config.toml
n_layer = 11
d_model = 512
n_experts = 64
experts_per_token = 4
d_expert = 96
d_shared_expert = 0
activation = "clamped_swiglu"
moe_layers = [1, 2, 3, 4, 5, 6, 7, 8, 9, 10]
router_score = "sigmoid"
normalize_top_k = false
routed_scale = 1.0
balance_loss = 0.000447
balance_bias = true
router_bias = true
init_std_router = 0.00969
lr_router = 0.000601
n_head = 8
n_kv_head = 8
head_dim = 64
vocab_size = 32000
norm = "rmsnorm"
norm_place = "pre"
norm_eps = 1e-06
positions = "rope"
rope_base = 1080.0
rope_fraction = 1.0
qk_norm = false
attn_scale = 0.125
tie_embeddings = false
parallel_block = false
init = "trunc"
init_std_qkv = 0.0191
init_std_o = 0.00406
init_std_up = 0.0191
init_std_down = 0.00257
optimizer = "muon_variant"
lr = 0.012
lr_mult_o = 3.0
lr_mult_down = 2.0
beta1 = 0.9
lr_head = 0.0042
grad_clip = 1.0
warmup_steps = 200
schedule = "wsd"
decay_fraction = 1.0
decay_shape = "linear"
final_lr_fraction = 0.0
batch_tokens = 131072
seq_len = 1024
doc_mask = true
z_loss = 1e-05
train_tokens = 538100000
steps = 4106
dataset = "wikipedia_en"
Below are experts of layer 6 (counted from 0) of a mixture-of-experts language model. Rows are named router (the router's row for the expert) and show model dimensions 256-511. Each number is 200 + 40 x the weight over its row's rms, rounded and kept within 0 to 999.
After each expert's rows: a language model's description of what the expert responds to. This comes from a sample of Wikipedia text that the model never trained on.

# expert 39
router,235,174,207,172,125,246,243,181,225,251,168,233,200,193,214,219,154,233,232,204,187,204,211,126,185,155,157,226,201,241,227,216,241,188,216,167,174,252,114,215,113,292,227,179,93,197,196,276,194,184,192,216,168,172,139,219,113,156,211,139,186,156,145,208,136,280,193,255,123,221,154,237,175,182,216,191,257,71,202,222,97,172,177,274,187,220,204,142,259,204,267,166,190,195,178,214,205,255,159,194,152,241,262,154,202,221,184,171,213,268,237,170,193,228,248,273,167,129,216,182,173,147,126,221,170,153,207,193,217,207,210,226,187,189,220,196,213,162,178,235,171,214,171,161,143,116,223,201,177,146,222,185,164,205,237,154,150,169,201,161,225,185,273,189,203,283,186,155,186,144,194,251,204,103,209,217,187,127,183,139,175,146,135,229,241,100,230,200,159,235,251,197,194,166,230,194,209,95,200,127,166,215,176,236,208,179,180,301,184,243,214,248,138,153,225,223,245,120,202,217,206,237,187,173,231,207,185,185,187,221,232,224,204,245,143,264,202,245,215,220,196,236,214,199,239,126,189,178,209,207,301,219,212,164,216,217
Middle and final pieces of long Latinate words, such as -ation, -ible, -ified, indefat-ig-able, misdem-ean-ors.

# expert 12
router,180,182,171,234,247,187,297,174,255,236,208,225,230,217,236,176,134,184,240,148,258,157,218,138,165,149,190,231,196,261,246,201,334,189,132,254,183,216,253,224,188,230,237,156,174,247,195,250,184,202,196,225,226,221,197,212,139,198,201,189,243,218,132,149,142,237,263,193,226,174,185,164,160,158,172,179,260,149,172,271,180,190,200,221,246,206,227,204,206,209,297,157,198,161,221,254,179,172,212,218,183,196,158,164,188,165,180,135,198,215,265,216,143,227,233,179,177,196,197,196,144,258,192,209,165,233,188,237,249,202,226,197,207,224,272,189,206,235,233,266,188,165,209,295,160,139,249,241,177,187,314,218,144,234,258,204,144,155,219,195,166,228,217,227,193,255,169,180,234,208,160,198,169,167,192,136,192,134,195,206,217,199,165,156,220,175,241,143,163,258,270,143,162,165,233,224,123,122,211,179,279,254,101,145,200,194,203,269,206,156,253,232,119,193,203,164,278,177,178,209,213,161,180,152,216,218,216,205,99,232,279,249,302,179,168,226,240,199,162,238,210,176,153,178,242,166,213,239,178,201,243,267,211,212,158,219
Biography and election infobox words and mid-word pieces, such as Votes, Candidate, Preceded, professor, graduated, cousin.

# expert 22
router,180,166,210,245,166,200,222,156,229,200,167,231,177,160,174,202,125,220,243,184,182,160,232,166,151,108,171,271,203,193,231,187,248,142,193,262,186,281,124,169,180,212,272,234,226,241,118,255,245,203,216,241,209,209,171,293,195,129,240,224,215,173,159,142,182,182,187,227,164,149,133,261,146,179,140,179,256,125,131,140,196,172,216,286,267,236,241,185,215,209,228,194,198,176,218,230,181,247,228,193,163,137,191,132,211,214,140,154,169,193,218,212,165,220,191,238,194,139,175,245,123,231,216,239,119,228,188,183,172,191,174,177,166,247,234,199,202,283,208,242,182,247,223,270,175,147,251,164,157,186,241,213,185,229,185,179,205,168,217,167,207,188,167,242,227,258,219,143,209,201,209,236,195,163,220,253,187,180,180,185,156,148,167,241,219,127,183,152,188,225,223,113,133,174,166,243,126,243,200,132,165,246,145,216,176,134,191,239,238,185,242,175,155,166,192,207,230,141,242,225,204,196,243,193,197,243,201,264,204,273,259,227,241,267,184,194,190,190,184,191,247,220,181,196,254,186,198,232,174,209,196,274,228,220,165,211
Tokens in popular-music articles such as R&B, song, single, Billboard and album, plus accented letters (á, í, ó) inside foreign names.

# expert 35
router,258,201,198,240,198,232,326,206,174,200,240,238,134,170,203,226,148,197,217,180,207,210,246,132,197,155,210,214,166,221,263,194,238,192,150,224,167,216,201,216,180,228,210,211,194,206,216,264,206,158,209,218,174,186,151,272,183,127,236,183,215,296,219,83,157,171,239,232,183,159,205,255,158,148,152,197,251,145,173,179,194,177,185,215,249,180,212,185,214,147,233,139,206,199,245,156,181,252,177,194,95,144,152,175,155,177,131,138,220,180,265,253,116,189,213,215,202,178,207,276,179,278,203,268,166,207,218,189,212,176,171,187,194,211,223,186,219,178,211,273,165,222,201,214,151,174,200,235,186,159,224,243,208,229,167,169,184,188,280,236,192,177,286,242,204,251,159,142,221,185,157,207,221,131,205,202,190,197,236,194,239,149,147,183,245,159,234,189,196,188,205,164,120,146,170,206,174,154,183,198,96,260,217,194,173,198,188,274,172,195,215,215,185,174,236,236,254,186,218,250,250,181,205,158,194,196,206,252,151,244,276,223,246,194,181,214,194,176,203,250,195,205,172,161,302,142,176,216,168,175,253,271,151,217,137,243
Of and head words inside organization, award and competition names, such as Writers Guild of America, Hall of Fame, Championship, Racing.

# expert 14
router,231,107,163,249,199,187,264,164,175,165,263,227,133,245,199,116,186,220,241,208,167,158,231,142,212,130,165,224,167,267,249,160,239,238,195,211,185,253,251,256,170,209,226,191,151,241,191,267,212,169,185,231,202,105,187,246,164,120,245,164,205,202,192,148,205,185,231,273,178,200,126,258,170,164,174,197,333,169,141,175,174,219,131,194,191,205,239,138,219,176,285,163,195,183,235,205,184,242,190,166,171,164,208,185,156,225,122,158,171,229,234,245,147,219,206,231,168,186,158,208,162,263,157,258,197,209,120,198,189,193,152,145,162,188,252,194,220,184,147,271,185,226,180,153,189,142,222,186,168,190,232,187,210,228,186,148,165,167,217,217,243,181,223,221,194,233,183,137,194,169,204,207,200,153,195,197,193,163,215,209,163,137,140,218,170,100,236,269,171,204,240,189,184,215,183,178,178,166,171,188,137,237,161,196,221,165,224,255,180,162,213,204,162,134,194,172,216,134,240,206,253,198,209,209,258,226,177,239,92,251,268,303,260,264,164,233,229,210,179,243,232,174,122,239,252,134,151,234,170,240,225,235,262,214,170,286
Given names and name parts like John, William, Thomas, Mc, with ampersands in William & Mary and name-internal hyphens.

# expert 55
router,201,192,142,223,254,209,269,158,180,242,191,189,154,160,227,175,140,278,227,178,191,171,237,167,169,208,146,180,167,227,254,118,308,210,210,193,141,167,190,212,144,207,242,228,198,218,107,243,144,156,120,200,207,154,222,190,121,138,238,147,201,265,172,121,186,226,248,269,163,253,199,138,197,182,229,201,231,156,117,109,193,86,185,199,238,183,231,168,256,143,202,147,197,210,195,180,152,253,188,139,117,211,160,186,254,231,121,133,203,195,201,161,172,192,198,224,225,117,226,263,150,259,135,268,173,208,128,152,259,154,202,171,235,239,210,207,217,174,193,257,176,219,261,284,150,166,243,107,197,200,254,217,191,216,161,133,172,153,223,235,293,168,186,203,238,243,159,144,174,188,173,147,192,182,218,182,186,230,214,164,203,179,197,223,189,143,261,211,232,203,207,195,200,121,244,287,231,180,209,193,203,279,158,202,224,155,238,221,128,120,265,214,198,200,217,183,156,188,199,227,252,107,196,158,216,269,205,250,180,205,228,252,206,201,178,242,216,221,215,217,245,197,101,207,228,141,210,230,157,289,174,243,194,188,140,223
Word-internal pieces of names and words, apostrophes before s, and relative pronouns or modals, such as who, can, Linkin, unchallenged.

# expert 48
router,233,222,221,155,227,236,204,187,224,256,201,204,192,173,223,161,177,276,220,159,211,211,263,114,193,163,118,234,186,193,246,230,185,214,222,239,208,189,196,137,146,217,233,171,150,149,181,285,198,179,175,209,220,195,210,203,169,155,277,147,197,242,151,151,178,167,248,193,200,192,108,214,181,180,252,171,297,94,196,154,147,152,184,263,216,211,268,136,213,190,216,130,198,162,183,277,184,241,203,197,158,189,190,159,186,200,146,162,203,206,318,206,177,228,242,277,136,139,171,201,160,260,153,234,206,230,238,181,238,190,231,175,210,218,193,213,184,171,177,209,172,216,193,176,163,171,220,189,216,183,264,206,117,210,244,100,136,211,245,177,210,170,284,227,163,214,169,115,222,159,214,185,164,165,225,173,212,169,156,174,247,129,199,250,239,141,232,234,140,214,223,158,188,223,210,209,187,186,149,174,154,256,154,205,229,130,243,231,172,185,215,207,173,164,199,179,198,180,273,208,201,166,215,157,205,256,198,221,185,257,258,231,162,263,179,277,146,233,176,239,243,263,200,174,228,69,179,251,189,300,201,221,263,164,181,208
Final suffix pieces and closing punctuation of words, such as -ation, -ium, -ensis, -ia, plural s, periods, quotes, million.

# expert 58
router,273,194,182,228,163,236,275,211,190,234,210,251,120,168,183,218,180,186,197,162,158,190,262,112,210,168,169,228,206,172,245,157,283,176,174,259,135,232,199,165,225,282,236,181,163,222,215,211,195,190,218,180,166,180,182,202,234,129,272,184,198,220,168,112,159,225,234,236,159,123,218,227,230,139,150,126,207,115,194,177,179,151,200,273,219,266,266,195,241,210,246,194,139,179,153,164,188,209,201,192,138,217,197,138,185,229,173,154,236,199,246,180,130,207,260,269,183,109,162,202,99,214,187,278,202,176,139,193,177,193,153,135,225,222,161,225,256,173,161,258,90,271,188,225,235,174,228,202,233,205,174,258,179,211,238,194,124,205,219,204,212,191,195,257,193,253,244,210,173,175,136,160,228,134,237,215,206,138,198,184,164,168,197,226,234,176,245,202,133,266,197,153,175,156,136,138,173,160,258,168,123,210,164,275,218,150,197,247,195,216,272,209,156,177,215,138,260,131,227,208,237,256,174,203,235,247,161,193,179,176,217,260,226,254,148,215,235,213,248,294,169,193,154,231,221,149,172,236,96,211,212,249,207,171,208,269
Numbers and pipes in sports and election tables, plus words inside quoted titles and award names, such as Love, Best, Night and Our.

# expert 41
router,199,219,172,179,128,215,275,200,283,233,226,204,211,87,192,181,136,252,240,184,170,111,240,160,173,190,180,191,131,247,285,204,243,133,179,199,206,215,161,186,217,243,198,168,144,165,234,201,209,183,210,273,283,149,163,247,145,97,188,147,202,187,107,118,99,244,191,236,214,144,200,166,213,193,192,254,249,163,138,210,109,200,174,200,207,260,176,180,255,225,250,151,185,168,207,225,224,201,228,198,135,258,211,169,153,235,197,154,169,220,257,183,194,266,219,269,183,136,211,250,168,185,136,215,225,172,206,189,227,216,222,162,164,209,260,208,228,224,176,265,220,193,197,268,210,161,247,227,175,193,213,169,208,217,209,159,125,179,231,225,212,190,221,160,234,268,195,188,220,223,180,195,192,137,168,213,225,194,209,188,167,122,181,207,270,148,205,222,189,258,277,235,183,195,182,178,195,132,190,144,203,229,185,207,257,145,206,279,145,151,203,249,168,107,237,233,232,187,208,197,217,154,148,184,275,232,145,225,193,252,211,246,189,189,211,248,236,226,172,179,229,258,169,259,240,172,125,213,221,177,212,241,227,223,107,251
Short subword pieces inside uncommon foreign names and words (Valen-c-iennes, Ein-tr-acht, Frei-ta-s), plus == headings and education words.

# expert 16
router,199,145,148,216,207,158,224,126,168,215,187,225,173,236,170,146,199,253,212,160,192,174,244,141,170,104,220,213,189,166,248,163,234,153,168,247,171,218,246,146,152,214,216,161,181,174,193,256,216,118,188,245,260,136,191,241,135,188,210,242,231,206,160,144,170,248,202,243,163,198,113,195,185,137,143,158,299,191,177,171,215,134,173,251,211,192,236,142,260,263,209,221,215,186,220,172,229,189,209,133,161,177,169,157,164,236,169,167,124,213,284,250,165,191,210,257,141,131,215,263,150,265,248,221,161,209,152,195,223,233,205,171,179,234,251,232,182,236,143,234,223,264,224,246,154,163,209,257,158,167,300,170,132,254,189,145,206,243,212,197,243,122,168,253,257,224,210,167,247,185,151,174,194,178,193,177,145,187,248,212,241,121,163,206,227,156,237,213,173,205,210,151,166,235,220,208,164,126,248,177,140,228,180,190,194,134,234,241,172,219,276,198,175,134,164,202,226,104,222,268,268,166,185,187,217,257,180,291,97,216,208,186,211,177,179,236,216,219,205,236,204,241,150,184,200,149,171,209,197,209,215,217,191,199,112,234
Structural tokens in tables, lists and section headings: pipes, "(s)" after column names like Nominee(s), ===, line breaks, dashes, "by".

# expert 24
router,260,162,163,226,222,224,272,163,255,190,173,244,173,220,167,231,175,143,219,184,217,137,187,189,154,159,233,258,203,194,210,192,271,186,188,239,195,221,207,175,193,258,231,223,187,210,125,196,240,208,250,264,212,172,174,235,196,194,197,203,242,235,144,163,149,279,137,256,200,120,200,192,203,179,183,214,213,161,183,193,180,111,185,280,270,198,210,123,268,193,215,134,197,192,165,242,224,260,262,112,219,159,267,198,177,163,147,106,208,187,266,182,171,214,220,182,188,132,153,261,121,258,129,281,232,225,153,163,232,225,244,197,173,252,180,105,228,203,211,246,167,191,190,278,179,125,227,168,201,149,222,234,180,231,275,169,201,165,228,198,226,165,202,238,165,244,224,217,186,191,174,191,188,161,181,235,207,160,171,230,279,212,206,184,208,145,302,214,166,237,258,90,183,133,218,212,184,178,192,189,181,276,126,225,225,165,237,212,178,115,358,212,175,171,179,188,200,176,208,173,179,180,219,153,255,240,196,222,106,233,248,230,238,296,201,224,178,248,193,206,297,240,206,214,198,140,196,220,119,218,259,254,198,196,143,198
Short letter fragments inside rare names and acronyms, often right after a capital, like Y-al-ta, O-ph-thalmology, RV, DP, ED.

# expert 0
router,242,141,149,186,238,244,235,175,211,236,249,298,189,167,117,158,130,168,240,197,191,204,256,129,194,173,211,235,200,227,209,197,256,188,192,269,178,200,209,228,200,195,203,219,167,212,128,211,163,172,207,165,241,179,158,248,189,140,180,226,206,165,124,192,210,181,206,241,171,181,209,179,162,168,202,174,266,154,109,150,157,193,206,224,219,215,169,141,278,201,254,165,171,226,268,224,176,241,246,145,175,137,146,190,179,238,219,157,258,182,221,205,145,162,203,252,151,191,200,184,127,205,160,270,136,247,157,272,233,175,213,196,135,201,281,212,235,289,167,256,66,212,198,222,172,133,225,176,236,176,243,242,170,254,240,201,161,202,221,177,215,162,177,299,234,222,189,212,207,158,179,215,204,145,217,210,190,160,208,198,218,155,214,165,223,151,188,173,151,250,232,143,109,159,135,198,121,202,234,163,161,297,140,225,197,196,213,255,168,207,236,176,137,167,201,162,205,174,236,228,234,191,223,185,220,227,129,274,140,157,263,328,253,223,162,229,237,240,210,179,201,228,230,229,256,152,139,195,205,258,244,241,222,206,178,245
Cell-opening tokens in sports and results tables: position codes and nation abbreviations like MF, FW, BRA, plus born, Team.

# expert 23
router,211,132,221,263,209,232,271,157,224,210,210,273,146,239,170,141,179,220,231,127,183,147,259,149,207,148,171,229,200,158,225,138,281,172,194,182,236,222,230,201,210,255,233,217,174,198,194,202,215,139,216,200,191,178,107,204,180,137,194,200,266,204,200,135,170,226,199,231,148,139,212,181,176,173,211,196,221,95,132,232,153,125,184,269,253,265,253,173,298,214,270,210,151,197,238,230,173,172,233,170,180,155,258,117,203,228,156,169,188,214,268,153,114,147,201,176,173,180,162,255,96,228,190,244,179,251,200,244,240,218,185,151,217,231,219,190,205,206,190,247,137,217,204,200,177,182,252,213,222,176,258,212,177,238,230,212,135,241,230,235,206,158,239,238,206,185,215,182,174,181,148,166,206,161,194,171,206,193,185,228,207,168,155,199,176,154,250,144,144,273,253,147,90,213,205,262,172,197,184,191,148,262,170,219,239,133,220,206,206,185,261,232,88,135,189,231,196,168,200,283,212,241,186,114,274,216,93,216,90,223,268,238,222,232,203,244,224,271,192,208,236,194,204,193,251,161,159,236,201,234,213,233,200,232,165,222
Place names, mostly countries, states and cities after a comma or in, such as Spain, New Jersey, England, Oxford, Texas.

# expert 63
router,218,177,204,196,209,206,230,162,259,208,193,195,147,212,191,180,165,190,210,207,207,171,220,162,172,152,240,186,150,181,241,156,279,169,213,232,197,166,189,177,237,208,268,203,206,177,183,204,195,199,196,238,173,208,128,249,103,120,167,226,239,285,166,167,142,185,246,222,171,150,187,206,140,195,185,256,201,180,143,169,186,140,154,242,203,244,253,161,205,241,215,170,135,188,237,188,182,217,171,235,159,150,196,166,194,256,218,146,240,285,275,203,170,221,183,192,208,195,251,234,151,200,231,220,217,194,229,229,266,195,159,219,185,212,253,192,218,323,139,331,119,217,243,154,173,176,210,218,190,126,252,211,151,231,195,165,133,136,249,173,207,194,270,241,186,207,231,162,202,163,130,204,182,157,221,197,110,184,244,139,206,178,168,206,236,177,236,174,201,186,262,178,145,150,168,197,175,180,222,159,126,265,207,230,260,171,204,224,173,207,187,210,184,92,148,160,224,104,156,247,249,181,166,156,209,250,149,245,103,168,249,224,234,220,157,227,206,229,197,271,283,195,184,196,220,204,135,238,126,212,231,258,211,194,163,227
Separators and terms in season statistics, election and league tables, such as season, election, pipes, and semicolons in records.

# expert 52
router,226,206,146,217,202,218,287,176,204,185,202,268,167,239,172,182,192,163,270,195,122,169,217,177,220,111,153,226,196,199,220,170,233,199,188,248,232,285,152,227,218,263,248,175,208,162,172,186,243,201,257,206,189,181,208,174,154,203,209,189,252,170,183,171,157,212,209,252,151,127,170,227,172,174,144,241,215,178,166,215,153,209,158,250,251,183,210,136,261,184,249,94,202,208,224,241,217,229,212,178,215,91,265,172,174,222,174,101,191,232,256,195,178,196,141,171,199,184,160,289,154,253,211,249,194,231,220,178,173,203,123,224,150,243,198,150,200,185,154,255,110,185,180,215,165,175,226,262,252,162,217,186,182,243,188,167,94,208,228,167,180,156,197,197,193,187,167,208,185,200,180,212,184,142,190,226,230,222,216,176,227,132,175,209,207,167,257,194,203,252,246,179,178,187,189,159,194,194,168,183,162,314,176,155,175,219,236,239,152,157,299,228,142,182,187,168,219,188,215,319,176,234,229,196,254,228,170,213,129,192,232,241,267,292,147,211,254,232,128,149,245,230,240,174,240,165,199,170,191,220,232,246,240,150,152,234
Political titles such as President, King, Minister and Conservative, plus inner pieces of foreign personal, club and place names, such as Ban-i and Pan-ion-ios.

# expert 4
router,206,169,155,223,226,239,232,167,216,188,221,187,150,177,159,182,152,243,217,227,159,174,288,138,155,150,184,198,201,186,182,153,213,211,160,235,222,326,176,268,193,266,215,204,159,214,229,234,200,108,178,166,228,155,180,220,237,103,249,223,234,202,182,171,151,204,153,244,186,174,202,281,174,198,207,128,238,181,156,157,179,113,193,220,274,188,234,190,233,170,197,164,183,198,169,201,181,253,155,122,138,180,186,155,185,199,131,130,198,186,251,172,163,205,206,188,227,136,170,217,165,264,180,250,213,182,124,213,173,220,211,159,211,240,167,205,180,236,129,228,176,268,240,205,209,175,240,170,229,216,188,229,186,167,240,174,168,136,267,175,238,112,159,236,181,226,208,221,201,193,64,194,191,211,228,222,237,174,266,170,224,209,189,204,223,150,274,212,159,231,239,139,184,165,210,175,156,176,219,178,211,235,107,247,225,163,214,221,229,201,253,178,113,147,174,173,238,171,267,219,195,258,141,180,242,235,121,225,135,209,264,252,298,270,144,217,239,272,137,235,204,261,134,209,233,161,201,260,186,209,226,252,169,141,166,233
Mostly "the"/"The" before titles and names, plus the nouns right after it in prose, such as film, song, river, island, Great.

# expert 46
router,212,118,242,169,165,312,245,156,143,184,208,180,129,189,195,169,185,236,260,163,215,146,192,167,180,189,181,246,195,214,268,220,205,223,159,209,153,231,168,203,188,224,235,162,160,212,163,232,240,161,154,223,222,232,217,214,100,212,256,168,216,205,138,196,144,242,191,215,163,165,211,175,172,197,105,133,187,145,185,155,136,144,195,286,232,220,205,186,260,179,214,131,204,191,212,206,214,256,220,171,185,202,166,163,166,237,173,137,195,169,284,132,184,171,276,270,226,190,218,253,168,167,228,209,186,201,264,144,212,157,181,188,245,267,188,238,248,206,168,273,167,217,238,218,157,106,225,218,204,211,241,152,155,229,246,123,131,206,181,271,249,179,177,185,229,248,175,115,258,168,205,127,206,109,177,218,224,214,236,212,193,150,200,226,210,151,241,156,171,260,216,122,212,163,183,225,205,170,231,166,196,226,223,282,231,163,205,223,175,205,207,195,167,172,232,112,237,159,224,218,168,179,174,156,212,250,185,234,145,229,210,211,255,273,131,165,187,216,187,229,171,239,191,163,253,220,176,211,171,202,209,248,251,221,185,231
Suffixes and inner pieces of technical, biological and medical words, such as -idae, -tic, pha-ryn-x and scav-eng-ing, in species and science articles.

# expert 33
router,252,122,201,235,266,262,221,216,225,234,204,196,170,168,192,164,138,157,236,149,244,116,204,131,146,226,218,263,187,214,177,167,205,194,176,239,179,209,172,219,190,239,238,170,121,236,219,167,256,226,260,240,260,144,187,256,187,191,207,249,230,220,151,193,131,229,131,233,177,157,188,238,227,188,166,193,198,160,168,223,229,162,234,248,268,205,197,173,190,186,196,183,189,130,230,226,252,265,196,176,192,193,204,179,164,202,186,78,210,133,238,129,126,190,275,189,208,170,187,299,132,196,197,234,193,228,164,148,224,179,212,217,215,289,211,175,229,195,161,239,156,242,206,268,132,116,220,210,223,163,194,256,203,230,277,185,183,236,182,186,257,200,206,296,123,230,227,162,226,191,156,172,200,138,174,242,225,185,184,181,192,152,232,182,230,92,262,138,192,300,275,112,193,202,175,211,150,142,180,122,195,251,129,234,258,128,177,194,160,217,263,286,193,176,228,186,232,183,150,209,243,165,199,153,194,236,208,244,181,182,216,208,206,232,158,257,223,208,227,222,238,231,164,220,249,154,211,208,148,216,216,262,192,190,230,196
Inner fragments of longer words, such as evo-c-ative and di-min-utive, plus this, not, never, well and similar.

# expert 45
router,216,138,238,214,186,204,192,158,203,264,225,204,207,181,178,178,192,199,211,154,227,116,297,148,149,141,219,178,183,171,269,216,291,214,137,217,200,194,191,199,229,189,237,178,190,209,179,259,267,156,186,245,158,189,192,243,171,118,149,243,249,254,113,138,204,216,211,243,163,173,188,210,163,179,176,204,235,178,168,169,202,111,188,212,232,199,234,212,208,215,200,216,183,255,256,191,209,278,195,166,187,158,162,183,126,226,185,166,236,249,227,172,193,172,215,243,167,158,202,224,150,233,241,289,197,221,159,198,193,162,196,168,212,253,210,209,200,250,175,278,161,241,215,177,166,201,304,153,232,213,294,201,102,270,210,105,129,217,231,158,183,209,230,285,195,207,215,192,172,172,109,168,148,177,170,216,162,189,241,186,242,189,202,183,213,197,203,195,193,265,154,183,140,162,171,253,162,117,207,152,137,280,131,260,185,206,201,295,168,183,187,254,199,85,203,218,242,218,226,276,241,194,199,206,247,258,183,237,108,207,233,236,199,225,193,259,290,247,171,250,279,219,149,176,236,199,168,171,169,199,255,223,168,233,143,221
Sports vocabulary and table cells in athlete and team articles, such as medal, league, tournament, No., and pipe separators.

# expert 30
router,213,158,171,161,175,194,212,233,186,212,262,265,130,181,164,183,223,162,257,190,194,165,299,155,171,192,188,186,215,199,295,140,207,206,192,206,190,209,165,247,130,277,166,144,191,222,204,264,154,175,211,215,166,195,215,155,144,144,276,233,262,235,181,166,95,207,243,259,133,225,192,231,187,153,132,173,248,196,151,213,178,138,171,257,253,232,200,178,252,197,265,117,163,199,208,212,161,268,195,129,134,183,214,122,157,218,201,140,271,201,224,214,142,180,214,250,185,177,196,245,145,237,146,281,197,231,189,182,176,196,195,139,158,238,195,220,182,182,159,233,93,207,217,202,201,141,172,146,168,200,208,202,195,238,176,157,177,193,259,238,252,203,226,231,199,229,133,200,167,182,162,194,235,84,198,308,240,217,266,237,260,164,174,271,179,162,204,193,204,178,215,165,210,111,154,160,123,221,268,149,162,233,157,246,179,88,216,286,188,192,239,173,133,190,206,139,207,139,260,220,228,163,182,170,285,274,121,256,165,201,238,212,220,241,161,197,274,239,167,243,222,297,160,205,208,145,144,231,193,202,216,251,139,187,153,258
Syllables inside foreign or technical names and political terms, like Komsomol, Vytautas, immunoglobulin, plus Communist, Party, Movement, anti.

# expert 15
router,260,212,208,215,244,180,226,157,212,180,210,231,95,238,171,153,185,191,257,151,147,156,243,140,160,131,188,265,150,238,260,161,283,197,204,248,214,265,188,245,135,226,211,197,163,182,165,217,152,184,191,215,227,202,176,209,158,174,260,218,180,232,175,146,173,207,250,276,163,110,112,212,170,175,210,133,252,160,156,209,160,198,183,286,263,265,200,159,235,190,248,186,147,154,241,170,195,189,194,169,122,145,241,123,167,250,163,198,170,164,260,221,160,172,226,243,128,189,182,266,165,197,179,248,148,179,203,196,250,133,209,178,240,242,256,200,202,221,158,233,78,240,182,168,174,140,254,187,175,223,237,221,207,168,238,156,193,149,230,225,215,164,222,263,187,196,269,174,246,166,156,191,243,169,222,206,177,212,242,218,192,137,145,171,225,136,263,184,178,183,184,147,174,188,194,207,130,200,239,193,164,236,155,259,259,200,209,289,245,169,214,253,150,210,222,190,244,135,232,229,245,188,155,139,222,231,71,205,165,165,251,214,172,244,172,267,204,216,194,267,211,270,173,204,230,180,170,237,157,242,228,261,221,138,189,212
Line breaks, == heading markers, sentence-final periods and list colons that close a line, such as ==Demographics==, Died:.

# expert 9
router,217,162,146,240,245,219,215,218,238,138,194,202,174,172,164,150,172,206,311,146,177,155,261,184,165,147,224,180,161,236,261,149,235,227,129,202,190,226,209,249,191,214,239,210,155,233,188,272,239,208,195,204,234,210,194,241,156,170,235,202,189,214,208,111,212,241,260,265,145,196,210,204,210,142,179,183,286,169,108,221,167,188,153,247,252,249,189,170,186,216,267,173,182,206,173,219,179,194,199,192,165,201,268,139,194,170,140,161,193,190,271,207,143,209,225,237,175,164,125,248,119,270,197,257,202,219,201,232,194,207,162,147,174,181,242,166,244,175,209,303,169,191,190,285,164,141,231,179,196,151,236,193,207,275,259,170,139,200,227,209,262,179,226,248,182,239,195,192,197,194,157,155,226,111,181,261,208,198,227,249,195,205,181,188,199,153,231,212,213,245,194,164,114,145,188,145,167,187,249,187,162,230,149,188,227,169,191,243,133,173,236,192,146,171,169,189,274,197,248,256,243,199,212,191,239,218,119,224,156,229,262,269,282,218,156,188,229,203,202,264,227,253,167,145,240,158,148,273,196,198,229,240,165,249,167,240
Pieces of proper names for countries, institutions and organizations, such as United States U20, National Register, New York University.

# expert 18
router,187,147,177,236,157,219,281,132,224,276,190,266,153,137,230,142,147,200,247,187,207,181,228,183,219,159,182,208,191,222,210,136,221,220,213,270,167,212,148,194,201,274,203,162,188,226,159,189,224,175,223,202,226,170,186,221,154,194,277,178,249,202,134,120,141,246,209,211,178,172,188,187,167,194,205,180,254,124,145,237,120,109,161,262,246,280,226,175,244,200,270,196,163,187,202,158,179,211,236,137,165,208,226,169,245,211,166,178,176,192,207,210,130,184,283,226,210,129,154,271,130,230,161,225,241,173,167,190,223,172,224,148,210,206,191,216,252,240,161,230,131,250,193,275,152,186,284,231,194,168,280,200,207,281,248,163,121,204,202,222,260,189,226,246,202,229,260,149,171,176,143,181,227,206,213,214,247,140,207,236,178,182,131,186,199,117,298,156,150,213,208,150,149,164,164,209,211,199,226,185,167,265,172,194,215,95,214,214,187,149,261,284,125,120,177,189,201,142,163,240,175,203,247,167,266,312,182,273,185,225,206,268,238,191,200,239,196,208,209,268,238,229,221,213,277,108,131,208,170,277,201,271,201,214,121,209
Digits and number pieces inside tables and statistics, such as vote counts, percentages, years, scores like 2–1, million.

# expert 29
router,162,132,184,204,220,231,234,203,225,178,246,206,195,156,170,153,191,204,295,211,121,115,252,135,141,133,187,172,170,242,220,147,199,158,132,254,242,233,200,170,222,232,187,168,175,193,213,133,186,176,238,232,271,153,177,265,115,105,240,210,301,175,207,153,142,217,127,203,252,100,169,226,250,170,142,134,280,171,137,174,145,226,180,276,231,289,196,128,259,177,216,167,174,130,256,217,230,254,200,174,177,177,169,171,181,240,151,107,170,189,248,184,168,152,263,277,207,167,168,250,155,177,121,278,187,198,156,169,171,199,179,115,181,207,213,230,190,220,149,258,145,210,184,247,224,182,236,178,197,174,200,210,179,215,205,192,106,187,258,169,223,193,173,167,182,118,245,179,192,163,179,160,239,151,200,251,244,199,216,220,247,177,190,183,233,45,197,236,151,216,282,202,196,224,144,161,160,217,243,174,217,210,180,256,246,131,214,212,233,201,212,214,153,176,214,144,193,187,201,220,204,187,218,212,268,209,108,259,214,204,239,246,207,238,178,222,215,187,222,260,229,225,203,247,227,168,120,206,181,215,222,279,207,132,142,208
Middle pieces of foreign, often Spanish, French or Portuguese surnames and place names (Le-con-te, Du-tra, Nico-de-mus), plus was, were, been.

# expert 38
router,175,167,168,218,234,168,223,145,236,140,191,225,173,172,181,174,138,162,250,192,178,150,245,134,154,205,182,235,190,171,193,221,212,182,221,159,196,233,182,195,189,226,253,206,115,207,167,206,162,225,212,199,231,198,171,203,166,194,231,219,186,174,199,144,167,265,177,191,176,181,168,223,197,193,119,150,256,143,194,169,220,150,126,211,235,211,255,178,286,178,305,196,132,200,284,234,169,288,256,225,165,188,144,163,183,247,136,118,218,232,253,193,162,182,245,184,178,122,180,190,188,240,165,241,241,209,169,172,210,151,216,161,227,209,218,238,229,187,119,224,173,218,151,186,149,143,212,221,248,184,234,228,116,239,231,227,95,124,248,172,215,193,215,197,121,208,168,207,207,210,174,250,208,185,206,192,163,117,168,173,226,170,177,155,193,139,233,174,182,228,273,152,193,200,141,158,188,128,151,163,183,219,108,271,254,128,187,250,196,160,292,216,148,148,220,172,201,64,203,145,201,199,171,226,258,164,243,172,167,194,207,226,268,275,203,266,248,222,162,222,193,194,177,259,223,111,150,193,177,231,239,199,209,206,178,235
Word-internal fragments after In, De or a stem (In-tu-ition, De-term-ining), non-Latin byte pieces, and adverbs like too, least, just.